Below are experts of layer 2 (counted from 0) of a mixture-of-experts language model. Rows are named router (the router's row for the expert), gate (a neuron's input weights, with its number), up (a neuron's input weights, with its number) and show model dimensions 0-255. Each number is 200 + 40 x the weight over its row's rms, rounded and kept within 0 to 999.
After each expert's rows: "mostly gets" lists some tokens that are sent to it at least half of the time. This comes from a sample of Wikipedia text that the model never trained on.

# expert 38
router,190,245,225,265,238,207,181,220,209,154,207,230,228,263,221,231,155,167,201,168,192,239,183,152,185,162,196,156,166,250,177,169,182,183,197,143,181,282,153,244,155,208,208,145,95,158,195,170,212,218,219,161,237,270,227,273,204,199,196,225,221,133,197,141,193,214,217,200,192,224,147,130,204,179,220,205,255,152,215,193,194,224,228,195,199,212,228,197,278,182,211,149,147,126,166,275,158,124,132,209,250,167,192,222,253,217,144,298,150,226,230,229,218,152,203,167,171,200,251,211,253,176,181,224,181,240,149,175,203,206,191,159,162,233,206,202,235,173,191,135,170,226,181,286,136,210,168,212,182,192,287,181,209,199,190,216,240,224,183,151,201,266,94,191,241,198,247,112,153,217,183,134,195,259,191,174,133,232,175,240,179,234,126,177,195,132,141,219,251,214,248,223,103,212,260,121,227,206,152,258,171,223,130,174,220,214,142,249,158,183,148,224,242,141,210,155,211,156,236,172,177,169,164,135,256,138,226,204,182,128,190,160,158,226,158,252,199,162,224,173,247,187,241,222,171,144,276,165,266,192,209,212,254,216,156,179
gate0,152,137,283,253,161,150,277,158,266,176,168,189,164,227,200,188,244,159,253,148,178,221,184,130,225,221,202,217,198,183,246,156,150,213,179,271,189,243,137,227,190,219,167,211,220,163,161,154,199,192,210,169,272,144,233,219,171,80,169,219,193,196,171,200,141,240,173,190,167,273,141,173,285,188,234,237,165,147,259,236,234,168,205,242,197,218,259,169,147,228,209,237,164,245,248,189,171,253,223,160,169,191,197,159,252,219,198,265,148,157,211,166,268,189,184,203,253,211,200,176,161,254,192,258,143,182,209,184,229,189,218,135,177,150,192,132,240,189,194,162,214,249,204,196,196,207,129,261,110,206,218,209,159,212,248,224,211,251,138,241,258,164,194,159,192,152,168,202,261,248,217,170,213,146,196,180,234,191,192,143,177,139,178,190,178,153,160,171,295,183,152,233,104,188,242,144,264,170,238,235,145,162,145,298,191,253,186,179,192,198,259,231,173,118,241,193,157,174,237,213,227,150,169,165,190,221,161,232,150,231,226,270,149,212,151,122,248,203,227,183,209,254,184,197,179,129,189,199,231,186,227,226,142,237,203,212
up0,243,264,133,142,225,245,150,257,148,205,243,207,250,183,222,247,160,241,152,246,241,178,226,222,167,190,208,183,225,207,144,232,256,215,225,167,212,169,273,174,222,200,231,183,172,245,226,268,189,214,197,220,151,227,141,182,209,341,228,177,216,206,218,171,270,145,221,186,269,156,283,236,111,199,171,183,233,236,165,144,178,248,194,168,208,205,168,240,259,177,167,174,209,185,156,223,201,132,185,250,203,202,200,237,155,181,195,146,229,260,169,233,102,214,216,183,139,171,199,216,224,167,214,113,234,200,206,226,151,239,219,237,223,251,223,239,181,193,201,299,158,164,186,190,205,217,277,149,268,208,177,170,246,180,157,161,205,137,252,157,102,227,214,240,192,228,256,204,154,167,179,218,195,247,213,218,137,190,217,245,215,235,232,190,245,249,223,243,93,222,242,176,283,243,149,235,172,208,159,175,234,228,246,105,208,123,221,197,208,206,144,190,236,277,152,200,238,251,175,201,176,232,226,240,205,172,244,188,245,179,175,127,266,156,266,250,190,184,190,183,189,164,177,203,218,289,224,220,172,200,178,187,258,162,182,204
mostly gets: " that", " his", " it", " first", " which", " but"

# expert 41
router,227,207,218,160,208,142,140,182,177,218,189,205,196,223,221,207,194,210,219,236,124,123,174,245,160,192,185,189,291,212,228,287,164,206,199,182,194,210,237,211,166,179,169,248,220,181,196,179,152,169,240,213,210,236,217,170,239,156,266,238,219,188,183,210,230,190,130,199,210,252,121,257,206,153,239,238,153,178,167,252,191,138,276,185,159,155,145,156,219,227,161,211,137,228,227,156,229,260,179,196,174,135,142,147,168,219,208,174,131,300,209,171,178,124,215,161,123,238,246,187,215,228,233,140,174,239,181,116,210,134,151,178,209,183,204,160,162,159,239,201,176,135,192,153,246,212,213,253,178,189,201,205,155,211,138,200,118,272,279,164,183,180,195,251,267,187,222,172,242,217,194,258,266,199,173,221,230,148,226,125,196,205,199,262,234,216,204,200,190,157,302,171,201,198,178,212,229,190,223,139,165,112,242,184,231,231,137,158,230,149,279,212,218,184,219,180,206,167,173,207,174,154,219,300,258,163,270,212,183,310,224,213,182,212,241,179,288,255,213,223,225,176,246,124,193,217,147,173,179,252,199,210,152,242,169,180
gate1,193,232,225,207,270,217,161,239,218,296,164,209,205,183,106,208,197,215,198,271,284,158,301,225,170,205,175,220,139,208,210,257,131,170,273,258,180,247,220,211,163,182,170,193,129,170,132,162,242,152,198,268,219,207,223,220,216,198,204,182,265,174,199,200,165,189,158,217,206,195,157,228,203,194,207,239,180,207,193,237,206,154,206,253,165,215,252,236,181,224,151,254,214,215,235,242,190,217,210,239,184,260,284,189,188,249,146,253,202,201,160,224,147,168,217,212,262,174,186,232,209,266,221,252,226,160,202,223,190,176,178,206,78,179,159,322,141,208,197,153,175,106,189,226,139,233,187,225,246,231,243,219,161,129,115,168,182,248,160,180,201,235,144,214,168,231,201,204,180,222,182,136,224,307,243,196,245,99,237,191,130,197,242,162,157,133,231,160,187,151,234,209,219,251,267,163,220,195,163,152,262,183,215,284,210,210,195,167,252,207,186,185,194,263,208,229,230,214,153,231,196,227,233,245,241,182,174,271,242,177,210,209,173,211,233,160,181,225,153,216,211,204,172,148,195,146,153,269,132,163,196,155,207,247,176,233
up1,218,188,239,257,217,203,155,168,206,302,178,229,188,153,158,148,182,254,164,260,233,181,244,254,166,146,167,209,147,194,215,210,192,159,289,252,240,248,206,191,173,164,172,211,193,176,139,190,277,232,221,276,242,207,181,185,253,209,233,171,228,164,248,201,205,182,169,232,191,169,169,198,206,181,164,233,207,203,196,249,190,155,204,214,125,188,258,207,195,222,154,222,190,200,209,229,160,238,245,257,199,251,265,218,185,186,165,170,240,156,177,244,187,173,222,192,253,162,195,272,188,291,167,213,232,104,202,198,210,198,196,190,124,202,192,282,139,185,181,190,198,129,200,206,204,221,170,222,227,260,222,190,116,185,100,116,163,228,211,198,162,230,171,205,153,272,212,206,248,234,192,173,208,318,197,126,206,110,209,157,111,177,235,173,166,107,212,172,214,168,239,147,188,215,256,154,189,227,216,139,262,222,266,234,221,167,198,171,237,220,192,185,234,245,184,182,250,218,141,211,245,198,257,287,168,174,81,263,251,186,176,207,129,177,263,146,201,200,172,209,224,227,156,156,206,190,176,204,116,165,187,162,222,220,144,181
mostly gets: " S", " would", " can", " may", " ar", " could"

# expert 21
router,167,193,158,174,175,199,185,111,176,145,163,235,260,148,181,155,280,138,206,215,238,216,202,198,166,195,188,198,221,214,125,199,237,133,117,135,275,178,186,194,185,234,218,211,241,147,255,243,235,183,256,185,192,208,182,165,117,154,189,286,162,259,195,229,134,148,184,202,240,200,223,190,191,190,182,137,175,205,232,190,235,159,119,180,193,224,257,165,175,211,222,179,184,251,113,194,210,253,228,195,150,200,215,220,171,233,186,150,235,202,140,154,266,249,186,191,237,220,204,250,247,176,231,189,209,233,233,138,160,215,230,266,172,269,122,189,202,192,241,207,193,188,242,264,261,244,161,181,189,154,140,201,191,132,199,212,214,174,222,264,223,177,243,220,162,267,185,193,185,161,182,166,253,157,127,197,284,176,188,265,162,231,175,159,191,201,204,276,234,111,175,287,147,224,214,314,161,202,177,214,197,162,208,195,202,153,139,193,199,248,268,161,194,193,223,194,248,268,199,144,257,288,192,227,170,220,180,144,252,220,252,194,260,180,241,254,199,246,222,176,172,192,146,199,216,194,181,126,192,200,109,192,166,233,220,147
gate0,130,234,227,191,213,204,250,206,222,194,189,207,214,175,151,184,136,265,207,235,190,176,217,212,249,193,134,190,250,98,269,257,145,222,293,215,218,202,195,135,137,192,171,251,233,133,147,221,247,218,194,217,174,201,199,190,201,200,210,196,180,218,198,156,171,197,188,212,138,234,233,196,154,268,185,199,137,251,241,239,182,220,199,217,221,264,172,236,279,150,218,166,192,209,225,276,107,273,243,191,118,206,266,180,187,202,188,227,232,238,275,251,230,187,149,120,247,177,158,209,286,231,201,223,141,221,267,194,265,146,131,182,182,266,237,239,251,246,170,208,288,129,233,261,222,213,211,224,193,181,198,202,130,235,153,185,210,247,227,180,212,186,150,168,239,282,211,218,124,157,189,174,226,239,197,173,160,174,191,209,198,147,220,135,216,192,266,205,220,174,156,125,157,231,177,203,158,196,252,160,189,210,215,169,244,242,191,166,235,150,159,149,219,188,174,180,156,126,178,229,200,244,158,217,195,192,163,181,250,217,221,193,238,169,292,225,212,317,229,209,235,212,235,123,213,193,216,178,236,303,244,196,179,200,168,195
up0,154,250,257,176,153,193,244,239,213,145,246,233,201,169,138,212,179,166,214,261,176,171,244,266,283,206,157,196,255,157,225,283,134,261,282,158,239,225,185,186,174,159,220,219,247,158,195,208,287,270,193,163,179,189,232,162,194,190,214,157,181,220,215,237,151,236,212,219,188,228,216,227,153,235,212,273,225,241,198,150,152,260,158,177,227,276,210,208,240,180,247,227,246,243,243,221,93,224,250,180,131,139,285,221,216,180,231,202,229,194,154,193,238,222,226,186,184,193,208,96,248,145,130,205,186,181,244,192,250,219,171,216,230,210,240,236,218,260,185,260,159,168,163,238,235,192,233,226,184,216,198,218,203,231,221,185,163,198,170,186,228,119,174,199,251,205,196,189,187,242,172,217,162,231,133,220,189,235,207,166,197,203,224,122,217,138,181,168,168,191,266,221,181,241,272,203,189,156,217,161,221,229,215,204,242,253,141,160,167,254,222,169,127,181,238,202,176,116,125,261,186,190,169,224,216,196,216,146,275,237,151,175,162,267,337,211,145,282,187,267,208,177,213,121,199,193,187,148,239,199,218,233,189,208,240,235
mostly gets: "=", "Personal", "rac", "gh", "k", "Ch"

# expert 11
router,205,286,243,206,259,250,202,142,208,268,203,244,225,246,197,120,231,178,196,249,135,162,157,249,165,207,157,231,211,172,209,201,188,218,128,273,199,167,166,161,214,119,192,262,314,239,227,181,150,267,183,252,179,178,118,252,181,142,251,201,167,179,211,191,241,243,165,193,180,214,167,159,226,149,218,219,198,145,184,147,168,191,206,187,189,161,174,229,220,240,184,195,172,274,225,226,293,152,212,194,240,167,220,243,211,260,197,148,203,194,202,231,168,246,144,195,128,210,223,147,195,217,202,195,122,214,235,183,195,230,164,159,175,172,140,191,180,172,197,206,136,182,260,198,215,150,200,203,179,257,144,178,159,247,184,172,220,182,251,247,213,201,227,205,229,208,177,227,253,255,235,242,165,144,298,155,217,192,198,156,170,164,236,238,187,181,175,246,161,220,174,98,192,189,170,263,204,246,171,206,192,251,137,203,96,177,149,240,222,160,203,223,134,204,229,201,243,264,198,237,148,169,232,208,143,290,220,155,225,208,195,216,124,276,257,176,135,179,152,173,185,271,220,192,162,182,147,171,208,174,133,131,182,236,156,126
gate1,117,267,163,254,192,195,181,157,260,243,195,206,205,195,204,245,201,244,206,172,158,113,207,169,173,188,128,270,211,237,236,233,227,173,147,174,145,167,168,158,227,184,205,231,140,217,270,254,163,198,213,233,195,225,210,212,215,211,114,208,208,225,196,179,177,239,204,210,258,185,168,170,261,233,222,187,142,211,260,241,114,197,200,159,129,294,228,146,154,180,187,189,161,192,170,160,243,130,182,247,225,224,213,199,201,270,270,204,231,245,230,223,201,140,204,176,269,282,239,175,217,217,195,145,201,263,187,180,205,255,178,295,204,246,114,158,297,157,194,188,210,278,194,188,219,154,169,161,210,234,161,212,199,161,219,178,223,112,284,161,224,154,267,185,244,191,126,222,229,176,291,207,215,148,274,189,254,172,239,173,205,257,170,194,222,193,199,237,184,227,162,169,229,148,143,242,221,217,197,156,264,176,103,233,207,216,162,245,213,200,223,168,171,164,165,229,210,212,195,219,179,219,198,261,165,216,197,168,259,123,166,240,191,199,254,143,232,133,203,161,204,237,221,250,168,254,197,162,257,173,237,119,178,156,228,194
up1,101,238,205,232,212,222,224,202,281,159,200,194,224,205,174,193,141,265,158,183,134,145,193,191,204,249,151,217,211,256,208,177,229,262,146,174,111,186,230,176,159,179,253,200,169,231,210,257,179,147,167,221,206,210,211,217,191,165,145,168,213,192,183,185,206,222,192,211,224,168,190,157,247,223,172,207,186,232,252,204,203,186,221,148,189,282,246,187,183,167,195,185,233,139,216,242,246,161,175,179,141,212,251,219,197,234,297,197,281,224,254,292,248,163,202,186,230,254,164,197,258,114,212,163,205,217,161,228,240,203,196,250,204,254,202,167,222,144,162,167,154,206,245,212,204,176,144,141,195,212,233,153,246,162,216,189,236,149,195,119,235,189,203,147,198,152,132,191,181,133,267,164,231,174,277,203,227,176,206,223,189,219,198,170,244,195,272,242,184,223,233,204,237,193,185,222,279,166,187,105,220,241,121,207,172,192,199,274,168,214,219,195,178,195,137,219,237,235,204,264,233,185,104,232,192,190,185,201,248,86,160,256,232,295,189,116,210,158,226,122,220,192,197,242,207,248,216,150,255,177,273,90,189,136,206,198
mostly gets: " B", " D", " F", " A", " L", " K"

# expert 6
router,241,217,206,181,167,164,203,199,235,192,228,204,199,216,217,239,234,170,181,244,259,275,203,230,156,181,214,258,172,272,186,245,232,221,234,103,204,213,248,153,101,164,134,283,233,124,140,251,225,122,230,239,175,197,159,174,254,245,196,164,273,227,216,177,199,207,218,214,160,187,214,151,203,229,212,234,242,307,186,126,193,256,190,222,164,205,163,180,209,217,133,228,208,177,239,188,248,171,172,151,273,268,234,140,197,134,212,205,230,249,209,283,147,172,142,229,245,153,213,194,189,204,185,209,193,213,156,220,199,198,236,186,224,258,252,134,189,208,216,202,273,154,276,253,286,181,178,160,273,152,213,171,237,153,287,201,216,216,173,160,231,241,287,246,210,231,240,201,187,227,275,186,195,248,297,164,218,194,180,227,181,202,204,138,272,195,289,177,171,162,179,160,191,194,251,144,171,212,144,202,165,208,118,168,173,231,255,213,111,224,225,192,203,210,232,249,220,159,186,216,178,153,140,185,223,262,210,185,225,144,225,245,169,98,136,182,230,213,231,218,164,172,146,196,175,192,166,196,221,189,193,184,219,206,177,211
gate1,155,208,196,241,193,191,202,234,205,245,203,187,233,226,195,256,231,217,188,172,129,113,160,223,227,223,257,247,241,138,192,215,281,157,109,179,238,242,259,232,133,160,201,281,220,222,140,200,173,176,186,190,199,161,243,188,201,210,202,213,205,190,202,153,210,175,250,222,188,254,223,163,235,129,158,146,144,262,164,202,176,196,155,200,205,202,258,243,118,138,177,166,182,238,151,166,254,171,155,189,220,217,188,189,225,196,245,255,165,205,174,190,182,147,147,217,210,242,166,206,201,134,103,164,197,231,170,236,249,185,206,201,217,126,206,181,147,148,167,218,170,167,163,191,207,319,200,229,156,206,244,142,209,284,180,284,171,132,154,194,184,196,164,160,218,142,122,169,207,207,208,168,207,145,182,279,155,169,211,184,243,217,294,185,174,167,214,154,167,189,152,150,106,167,186,230,236,221,189,214,191,171,181,258,169,278,209,232,201,160,210,160,187,194,235,253,194,203,169,237,200,148,220,151,212,249,191,146,116,182,214,183,263,226,196,210,263,139,252,157,160,210,150,248,138,152,149,184,150,111,237,286,247,197,198,171
up1,310,191,195,175,239,267,200,197,213,171,174,263,190,206,185,157,149,231,295,109,244,198,226,227,120,186,161,247,209,231,209,188,239,220,228,258,222,182,165,190,229,175,259,198,146,170,208,274,186,243,201,259,229,239,169,232,166,230,199,162,146,163,177,241,179,141,184,166,195,202,243,277,183,332,250,239,204,160,262,136,201,220,248,222,228,176,192,182,224,189,226,217,180,196,184,214,206,208,195,196,173,237,210,257,198,177,208,167,179,199,216,249,205,260,260,169,189,164,190,250,209,215,222,96,226,240,220,192,143,226,141,146,174,216,84,183,175,212,222,184,223,182,140,176,164,100,225,204,238,216,129,174,192,145,200,193,131,210,283,239,161,302,227,194,188,232,194,258,212,185,133,233,207,236,203,190,194,230,232,244,175,193,188,202,241,244,202,261,257,213,290,236,233,225,239,159,174,180,210,166,213,228,257,189,255,164,158,148,215,203,195,191,186,198,201,232,247,140,196,178,176,211,132,220,175,226,208,244,161,227,157,205,145,191,116,288,170,159,46,224,236,194,228,165,246,197,217,180,195,260,191,173,193,179,186,157
mostly gets: " and", " with", ",", "),", ").", " including"

# expert 23
router,191,241,229,115,163,151,185,258,164,178,231,184,273,255,131,253,194,156,202,220,207,171,218,196,220,102,180,275,207,258,189,216,174,272,178,176,205,176,204,257,221,183,133,233,150,213,136,201,161,240,205,162,235,200,130,192,256,254,257,184,260,200,243,172,204,240,181,164,160,165,181,188,211,222,162,137,186,219,189,226,207,237,181,150,208,194,205,234,216,193,176,256,182,219,242,155,177,189,144,144,255,176,234,181,175,209,141,240,175,245,194,166,176,219,223,266,141,199,183,182,144,234,207,136,245,151,159,157,246,198,259,191,165,210,206,229,225,204,182,241,220,182,222,196,205,205,135,145,258,290,131,224,231,167,252,221,176,212,161,219,239,200,272,223,231,112,240,190,184,191,169,291,219,260,203,150,250,176,198,245,209,224,110,257,234,192,198,221,225,253,192,213,140,278,132,164,131,210,131,226,166,181,187,145,216,246,200,173,231,186,238,196,118,192,202,274,272,258,206,224,237,162,204,212,233,258,126,210,203,194,288,140,179,227,106,266,175,204,164,218,251,255,173,210,228,130,213,241,238,208,188,262,155,185,214,260
gate1,161,169,152,192,234,223,273,156,183,231,124,214,258,264,238,202,228,231,207,262,129,164,178,244,210,218,169,193,158,174,233,189,151,143,220,131,277,172,180,220,103,214,143,170,128,173,157,138,202,215,194,195,192,212,186,187,228,216,175,216,195,254,154,243,195,91,171,197,172,103,147,234,235,230,168,165,238,238,227,247,254,232,279,223,182,199,226,151,183,152,209,154,249,212,134,235,186,182,252,235,132,285,215,154,175,208,181,191,266,238,133,169,186,299,206,186,178,229,173,227,221,170,227,141,176,182,159,222,169,204,187,176,101,204,141,179,114,169,175,210,182,209,198,189,246,192,187,180,205,164,161,231,256,204,218,136,181,211,186,288,235,236,257,144,201,195,154,236,220,173,149,145,239,241,144,176,246,145,228,168,195,192,205,252,265,205,194,207,183,134,272,259,146,176,143,149,183,186,177,229,200,187,192,256,217,208,141,211,150,203,226,163,175,146,211,227,159,166,207,215,269,243,192,179,177,194,245,208,217,213,235,164,171,211,172,161,131,235,275,233,224,226,185,201,271,238,227,128,206,161,238,284,134,160,223,194
up1,236,224,239,268,174,195,114,218,246,173,284,220,187,125,166,232,166,171,193,137,242,217,202,118,195,178,215,203,264,213,187,181,209,215,175,269,112,207,177,217,274,209,230,220,254,198,226,271,213,188,206,196,274,171,213,261,159,212,186,167,237,126,259,177,183,229,178,192,210,191,215,185,159,179,199,258,177,184,203,134,171,144,132,137,266,210,185,201,235,218,157,248,122,188,273,154,204,231,185,214,288,131,192,225,265,214,172,205,144,188,244,205,228,78,209,216,214,193,236,141,205,233,187,252,227,239,196,219,254,171,207,227,220,220,249,195,250,184,206,209,180,177,198,260,185,167,227,254,166,237,255,196,162,184,200,244,223,186,202,111,214,218,206,231,190,207,255,159,198,170,258,257,139,136,247,219,151,213,221,222,160,194,211,121,143,182,170,150,212,242,127,154,254,211,273,256,222,276,171,209,213,211,193,167,195,192,250,220,220,192,175,269,237,269,208,154,246,199,182,188,147,125,225,228,234,191,152,183,184,199,174,224,240,181,233,255,243,177,192,213,173,171,254,170,107,147,166,229,169,243,166,146,299,284,171,215
mostly gets: " and", "'s", " was", " is", " were", " are"

# expert 47
router,245,182,244,147,251,183,219,173,255,164,172,181,156,200,209,223,171,264,177,190,188,148,218,163,185,239,169,156,212,197,202,236,99,195,244,196,195,249,208,155,214,249,196,144,201,160,128,200,182,242,239,206,222,133,154,181,148,233,113,183,179,147,209,227,177,185,158,285,217,190,152,187,220,164,191,259,277,196,230,142,191,156,300,228,217,226,199,216,153,229,204,247,244,174,127,242,299,239,151,198,170,240,186,247,199,201,186,252,224,171,171,245,162,189,232,220,179,160,241,212,246,249,185,183,236,210,182,164,245,174,142,263,192,223,141,173,248,181,239,241,141,163,237,197,216,199,189,255,176,187,222,145,205,257,101,200,201,169,287,130,238,163,141,164,256,206,235,200,160,260,93,180,218,183,157,279,173,180,189,138,155,193,180,221,194,232,189,157,188,203,259,235,157,253,220,200,191,204,241,191,268,215,235,153,198,208,174,165,222,192,167,213,197,290,205,180,154,269,175,176,221,224,232,234,151,128,122,194,240,119,183,281,214,213,174,152,202,192,210,209,160,248,287,166,226,259,177,156,188,226,257,191,180,293,243,173
gate0,203,165,231,234,188,86,244,161,107,192,191,187,107,258,188,200,120,150,180,236,227,162,148,242,240,231,144,151,161,192,245,236,138,237,214,195,187,234,234,191,130,198,132,165,192,192,232,188,215,137,264,200,192,221,191,176,188,278,267,260,245,207,150,279,145,184,225,222,235,167,230,182,188,194,174,217,217,272,176,191,178,163,249,116,186,201,230,223,204,197,163,157,252,206,253,197,195,162,152,222,161,172,257,177,186,279,219,185,187,224,175,207,223,189,249,157,242,130,209,145,174,252,171,195,191,175,202,221,135,214,229,167,199,232,188,148,211,215,218,213,206,197,257,201,166,254,187,212,239,185,201,187,236,238,203,206,231,177,305,141,230,166,235,217,179,249,277,166,193,206,263,126,213,191,217,201,212,118,144,201,233,201,206,169,166,198,233,261,183,183,165,196,181,138,186,201,171,133,144,153,275,191,176,172,166,274,180,156,202,187,215,124,131,204,206,227,151,149,204,225,195,305,208,227,272,228,196,244,255,200,151,254,140,129,247,191,187,153,176,123,209,272,208,254,198,181,186,200,227,155,125,188,157,209,218,105
up0,218,202,130,228,208,263,150,185,187,193,244,196,180,183,268,212,140,171,202,207,271,232,205,232,121,239,203,186,167,215,264,218,255,195,177,210,143,217,253,189,243,141,145,195,221,250,150,166,173,212,206,193,201,207,161,184,214,204,174,204,234,253,248,187,137,195,198,166,184,236,288,118,163,235,166,129,128,234,254,158,186,209,175,191,167,204,153,231,120,167,155,185,184,249,181,278,181,174,207,194,188,169,274,171,211,216,198,183,283,153,218,211,200,259,202,236,216,185,210,162,194,220,258,141,247,215,185,228,221,255,229,181,166,133,240,205,246,166,269,178,106,218,226,193,164,209,206,148,176,172,223,196,152,182,221,221,200,240,138,164,240,210,254,176,164,198,125,179,178,164,181,213,202,200,265,173,276,211,172,262,228,230,262,254,145,187,198,234,164,209,132,217,193,212,166,252,265,226,224,232,162,209,138,211,131,254,130,239,198,190,203,181,212,103,210,348,125,216,192,154,218,151,163,238,192,218,252,173,207,250,230,117,244,265,163,105,185,205,222,230,202,223,228,227,167,229,229,173,207,133,166,254,169,202,126,252
mostly gets: " Al", " Ad", " Am", " Ab", " ad", " Ser"

# expert 2
router,233,149,223,171,158,179,146,232,201,139,213,261,216,214,238,155,198,305,167,200,198,259,214,153,224,219,216,202,179,251,266,155,219,209,279,170,182,242,229,217,143,209,151,196,261,156,127,180,287,286,202,184,223,173,259,157,172,180,228,240,309,128,244,145,190,130,171,216,202,254,136,201,144,165,215,229,234,209,280,183,209,251,254,189,296,158,237,154,215,224,171,217,210,196,224,240,134,264,180,199,237,182,227,196,200,193,181,239,149,235,140,231,228,256,176,187,226,163,226,173,215,119,216,241,185,165,244,248,264,200,194,257,177,192,223,244,257,161,246,128,202,198,219,245,190,176,230,168,191,140,213,277,283,205,217,201,282,159,151,237,246,194,180,237,186,148,103,205,220,207,219,156,171,216,159,162,140,197,172,160,183,200,193,158,239,183,220,183,247,135,217,205,214,191,281,198,266,152,223,241,227,183,212,183,177,126,245,150,187,172,216,252,232,239,197,182,107,142,201,171,217,113,217,113,161,175,156,212,231,166,143,205,194,168,184,190,226,175,202,153,207,256,198,256,206,181,173,173,223,192,220,214,225,201,159,246
gate0,203,256,187,175,228,243,167,192,168,252,187,237,182,176,194,209,166,224,262,189,143,236,219,192,151,231,146,161,210,237,259,176,198,221,285,276,196,217,210,276,227,200,205,158,199,175,162,205,219,113,264,192,197,212,182,165,238,200,225,263,162,211,248,207,216,201,202,206,254,195,248,182,143,236,173,170,223,262,249,182,163,171,163,191,97,182,190,187,246,165,204,290,190,245,210,57,146,187,213,171,131,190,230,272,216,183,242,226,240,231,104,184,171,198,246,199,231,222,237,236,226,239,196,139,157,240,254,203,206,221,203,199,181,247,244,248,207,209,218,229,195,247,197,184,181,239,183,192,244,165,141,278,205,179,177,145,212,193,156,187,175,187,171,190,191,196,173,203,272,282,251,176,182,208,174,189,148,245,207,201,251,202,266,222,202,186,254,240,147,157,199,140,225,282,213,164,209,164,158,171,258,158,191,201,243,238,222,303,247,267,176,188,242,199,200,106,146,208,199,142,239,208,166,279,212,226,202,198,160,285,212,229,196,140,113,159,230,240,178,198,294,221,242,154,233,194,275,194,186,161,166,134,235,225,234,113
up0,215,164,240,196,187,149,299,192,233,139,174,191,230,174,117,203,228,204,136,208,265,199,192,226,248,180,291,244,185,167,150,283,189,173,173,176,201,250,170,130,175,215,209,180,176,188,221,219,235,276,137,169,192,196,234,220,184,215,185,179,242,181,149,165,185,209,199,222,174,191,169,230,265,179,181,265,127,167,113,215,260,287,217,217,271,209,194,226,145,201,159,120,225,173,180,273,272,180,156,240,254,138,210,135,186,247,190,213,190,229,270,229,223,215,189,191,196,184,128,178,191,122,206,249,214,138,174,204,164,240,166,225,206,205,177,108,188,200,154,161,228,165,238,162,192,199,183,176,154,222,244,212,151,219,223,268,195,199,247,165,219,226,252,222,174,273,230,193,149,124,147,193,179,167,205,210,257,156,212,210,198,217,159,165,232,194,218,182,256,238,205,197,185,105,226,184,194,225,270,197,175,234,195,210,183,175,187,148,182,163,220,173,172,192,222,256,226,209,204,229,203,253,223,175,213,192,159,207,211,57,186,186,181,246,323,270,179,118,194,176,114,193,179,207,153,183,125,234,189,271,234,208,191,208,182,299
mostly gets: " first", " who", " up", " been", " one", " after"

# expert 1
router,195,249,197,219,188,155,172,260,166,107,169,172,184,233,198,185,245,149,240,215,188,173,303,234,248,143,160,215,189,223,120,212,218,231,195,208,161,175,224,188,217,234,276,169,199,179,194,216,151,122,267,168,175,153,180,199,164,237,270,192,278,194,121,273,197,176,170,153,262,192,187,141,154,216,208,198,168,136,251,210,182,199,201,134,170,155,141,268,187,261,187,228,202,228,257,143,231,235,205,192,205,232,206,211,103,174,186,267,144,250,186,273,163,190,232,258,229,151,189,126,215,159,268,158,200,189,163,203,197,192,249,242,213,106,232,185,189,258,245,261,242,159,206,158,181,187,169,252,254,122,142,132,254,190,186,213,208,133,232,248,223,191,261,232,172,185,253,143,264,226,230,222,208,215,244,232,228,224,248,218,192,224,139,193,235,188,315,244,255,290,163,179,188,280,152,244,209,200,201,190,194,218,161,207,188,187,214,215,244,210,236,162,224,258,161,250,266,233,171,212,225,177,221,181,245,224,204,206,200,187,226,139,146,250,195,248,141,213,242,232,240,185,256,213,195,152,223,261,168,215,167,185,199,190,147,206
gate0,251,183,189,220,171,189,162,225,176,219,130,163,258,198,180,170,250,235,161,183,163,190,165,218,192,181,160,212,237,232,140,199,147,241,244,244,163,194,181,274,146,197,202,185,170,148,215,125,240,165,152,223,175,190,181,210,294,150,196,208,193,176,212,128,218,220,165,233,181,251,179,244,178,174,305,210,238,285,161,168,118,125,260,253,216,216,114,216,161,238,152,180,135,223,187,156,190,289,168,159,210,170,161,170,165,171,254,262,190,264,146,185,219,178,133,163,174,174,205,127,249,158,228,254,178,213,219,175,239,177,195,213,177,233,178,196,240,222,219,148,231,198,179,230,182,145,223,241,251,215,219,170,217,152,165,212,163,149,176,227,115,170,198,264,199,182,215,209,225,230,262,187,193,192,129,299,225,118,203,178,188,259,206,204,227,179,205,211,203,167,182,148,190,186,159,229,229,250,227,268,222,156,201,205,238,147,219,176,208,281,98,151,202,225,325,154,173,214,161,138,170,191,217,218,273,197,175,186,183,143,159,183,218,234,184,256,234,220,227,147,213,143,278,237,139,202,194,192,208,167,233,229,284,214,129,197
up0,238,229,194,194,171,332,168,237,225,240,191,159,257,229,105,269,187,219,240,181,167,242,221,196,176,240,170,276,201,244,127,201,174,205,245,168,184,201,258,222,199,172,152,276,245,176,181,162,175,154,173,244,188,176,140,184,200,161,237,244,210,196,211,162,197,186,214,252,170,153,131,190,194,188,248,213,148,232,251,210,159,164,241,232,236,231,86,210,167,87,78,212,193,187,147,159,245,195,134,264,171,190,214,199,111,206,239,244,247,238,208,249,219,205,168,220,222,191,221,177,259,232,198,143,233,249,214,164,230,211,186,199,204,205,142,175,231,253,157,182,188,146,170,193,167,146,211,264,223,173,209,266,193,138,156,175,203,185,179,214,198,162,227,217,133,234,224,209,188,226,247,258,205,99,235,304,268,187,220,162,195,230,158,180,158,159,219,257,236,203,131,182,192,249,186,215,231,241,231,198,154,131,215,177,200,209,213,235,208,201,262,230,249,179,221,222,189,186,256,166,142,201,196,239,218,202,225,157,158,259,217,156,227,192,121,248,198,169,142,247,143,181,181,249,135,182,166,174,221,188,173,262,215,240,108,176
mostly gets: ")", ";", " was", " were", " –", "),"